From a checkpoint of a small mixture-of-experts model trained on Wikipedia: a variant of Muon for the experts.
Below are experts of layer 8 (counted from 0) of a mixture-of-experts language model. Rows are named router (the router's row for the expert), gate (a neuron's input weights, with its number), up (a neuron's input weights, with its number), down (a neuron's output weights, with its number) and show model dimensions 256-319. Each number is 50 + 10 x the weight over its row's rms, rounded and kept within 0 to 99.
After each expert's rows: "comes before" lists some tokens at least twice as common just after its tokens as in all text; "gets" lists some tokens that make up at least twice as much of what it gets as of all text. This comes from a sample of Wikipedia text that the model never trained on. Tokens count by the router's weight.

# expert 19
router:64 47 52 57 42 60 52 50 48 44 61 51 59 30 41 51 53 60 50 52 55 64 56 55 47 44 41 34 61 54 48 67 32 52 41 42 67 61 52 52 38 59 48 46 48 52 51 61 57 48 45 45 51 53 58 60 72 43 66 59 62 47 55 55
gate0:58 55 61 58 51 35 60 41 60 43 50 35 43 53 47 45 49 53 58 51 56 43 27 61 61 45 53 56 56 43 53 47 54 40 56 37 57 39 70 52 51 45 43 56 51 47 53 45 48 50 46 68 47 42 59 41 47 45 50 63 58 58 47 37
up0:51 55 52 67 51 36 51 49 52 35 50 40 42 31 51 40 57 55 78 51 60 60 27 51 66 49 52 62 43 29 45 49 37 51 59 52 44 42 67 43 52 40 38 46 55 52 68 43 46 43 35 60 62 68 62 73 41 32 43 43 58 44 37 33
down0:29 54 47 53 34 49 46 57 43 49 50 57 62 42 39 45 48 51 35 50 56 46 45 52 33 61 60 55 43 48 59 52 44 56 63 42 44 59 45 57 62 51 54 36 30 60 40 51 54 51 42 53 55 63 63 43 46 38 40 52 28 30 53 55
comes before: " the", " ", " a", " Route", " New", " its"
gets: " in", " at", " of", " on", " In", "In"

# expert 12
router:26 44 48 64 61 59 48 59 64 61 50 40 28 60 64 47 60 44 41 48 74 44 40 45 60 66 68 54 33 62 55 60 37 52 64 65 44 39 58 44 46 44 59 29 48 50 46 62 58 50 27 62 50 64 57 66 61 55 58 38 47 35 39 48
gate0:73 63 58 46 46 48 54 51 70 32 43 47 40 41 57 49 55 44 44 36 63 42 64 43 54 51 50 58 49 45 46 52 61 51 59 57 45 48 43 34 44 53 33 55 47 46 31 42 58 37 54 55 46 67 50 41 38 57 45 51 51 56 46 39
up0:33 43 46 69 40 41 60 51 37 51 60 53 59 61 52 54 49 49 26 58 39 54 49 54 44 39 75 49 43 46 55 51 22 54 63 49 59 51 46 68 48 55 68 45 42 63 51 33 47 56 60 39 52 39 53 50 60 63 45 42 53 38 34 43
down0:57 63 47 43 50 54 65 59 37 47 42 74 54 47 53 39 55 47 40 45 58 50 34 67 55 46 33 48 42 36 44 51 63 55 23 51 30 56 48 53 57 59 47 46 54 47 50 55 49 59 53 56 62 54 36 50 53 38 50 37 55 40 58 69
comes before: "\n", "==", "===", " ==", "The", "-"
gets: "\n", "==", "===", "See", " life", " also"

# expert 30
router:70 53 48 40 42 50 22 49 62 56 52 53 48 30 48 54 45 49 53 45 40 31 58 57 51 49 50 61 43 46 44 71 62 30 54 54 52 36 38 45 62 53 57 56 62 59 59 40 45 54 43 59 59 34 57 38 57 56 62 46 34 44 51 48
gate0:52 29 43 47 43 70 47 43 41 48 55 57 36 37 38 53 54 48 42 60 42 65 46 49 56 62 24 64 53 49 65 54 80 44 57 49 57 51 42 42 58 43 43 56 40 44 58 57 42 50 59 58 45 66 54 54 68 48 42 53 60 42 32 58
up0:50 30 41 46 53 61 45 46 55 44 46 49 39 56 50 54 38 55 48 64 51 79 49 51 54 57 51 54 44 54 43 64 48 39 45 42 47 33 53 47 62 51 58 42 55 65 63 55 47 55 62 55 40 63 68 43 51 52 40 51 70 52 47 58
down0:57 51 49 36 50 62 56 66 40 42 36 68 52 60 41 52 50 47 36 56 41 57 67 45 47 46 43 58 46 71 40 41 38 45 56 50 43 30 42 55 43 43 40 36 55 53 48 54 28 43 57 32 44 48 52 70 35 67 33 42 51 48 55 56
comes before: " a", " the", " first", " well", " an", " \""
gets: " the", " a", " as", " to", " an", " The"

# expert 9
router:45 48 42 52 43 39 33 56 31 40 48 48 37 33 53 40 58 48 46 43 41 54 53 51 53 46 59 45 44 44 47 51 54 40 48 54 39 56 47 49 45 62 47 49 61 33 65 39 56 60 44 45 42 47 56 63 51 47 53 50 27 39 36 42
gate0:51 48 67 46 55 53 50 45 41 42 67 46 49 52 64 35 56 56 58 47 38 43 54 44 39 59 31 41 41 51 26 57 25 40 62 64 67 27 70 53 46 57 55 50 60 43 45 60 58 38 35 43 45 51 58 55 55 38 50 56 49 53 56 57
up0:58 54 47 47 56 44 59 48 46 63 63 59 50 71 30 43 67 58 59 47 32 48 51 56 65 50 44 30 44 56 52 44 44 46 70 38 58 49 57 73 33 67 46 39 55 39 49 44 60 49 45 65 63 46 65 51 54 43 56 59 35 51 48 44
down0:51 35 62 41 65 53 61 50 48 38 41 55 58 45 56 46 29 49 48 50 31 43 39 43 57 48 44 52 39 50 46 42 51 39 54 70 55 47 63 64 48 60 44 73 47 60 38 62 49 51 44 53 43 44 43 40 50 65 34 35 39 52 43 48
comes before: " to", " a", " in", " by", " the", " on"
gets: " was", " is", " were", " are", " be", " been"

# expert 31
router:45 54 41 63 48 53 52 58 69 57 52 52 38 50 72 48 69 50 31 72 69 38 50 47 48 70 70 67 36 57 37 41 61 51 73 44 40 44 42 42 47 37 46 32 45 39 45 62 39 25 54 47 42 63 49 49 60 70 52 38 45 52 51 52
gate0:65 44 74 52 40 53 57 65 48 51 62 44 50 51 65 51 64 52 38 43 24 46 43 54 48 49 46 51 59 42 43 39 39 19 57 55 48 29 54 59 31 47 53 38 62 47 48 57 53 53 36 55 39 47 47 54 58 47 57 39 44 66 80 39
up0:36 34 41 50 44 58 45 44 43 50 57 55 58 69 42 55 63 51 40 60 57 49 58 64 55 47 40 45 51 57 41 77 33 43 37 37 55 45 42 47 55 56 40 50 34 40 62 39 34 45 49 54 37 48 41 39 27 43 24 52 47 58 40 45
down0:30 50 58 46 69 54 67 64 50 49 52 37 46 31 38 50 55 37 60 25 55 49 50 65 35 45 59 53 56 59 59 50 33 46 59 53 45 66 52 43 52 54 52 44 59 46 44 57 49 63 57 38 47 58 44 44 30 63 45 52 56 60 27 75
comes before: "==", "=", "===", "The", "-", "In"
gets: "\n", "-", "===", "==", " \"", "S"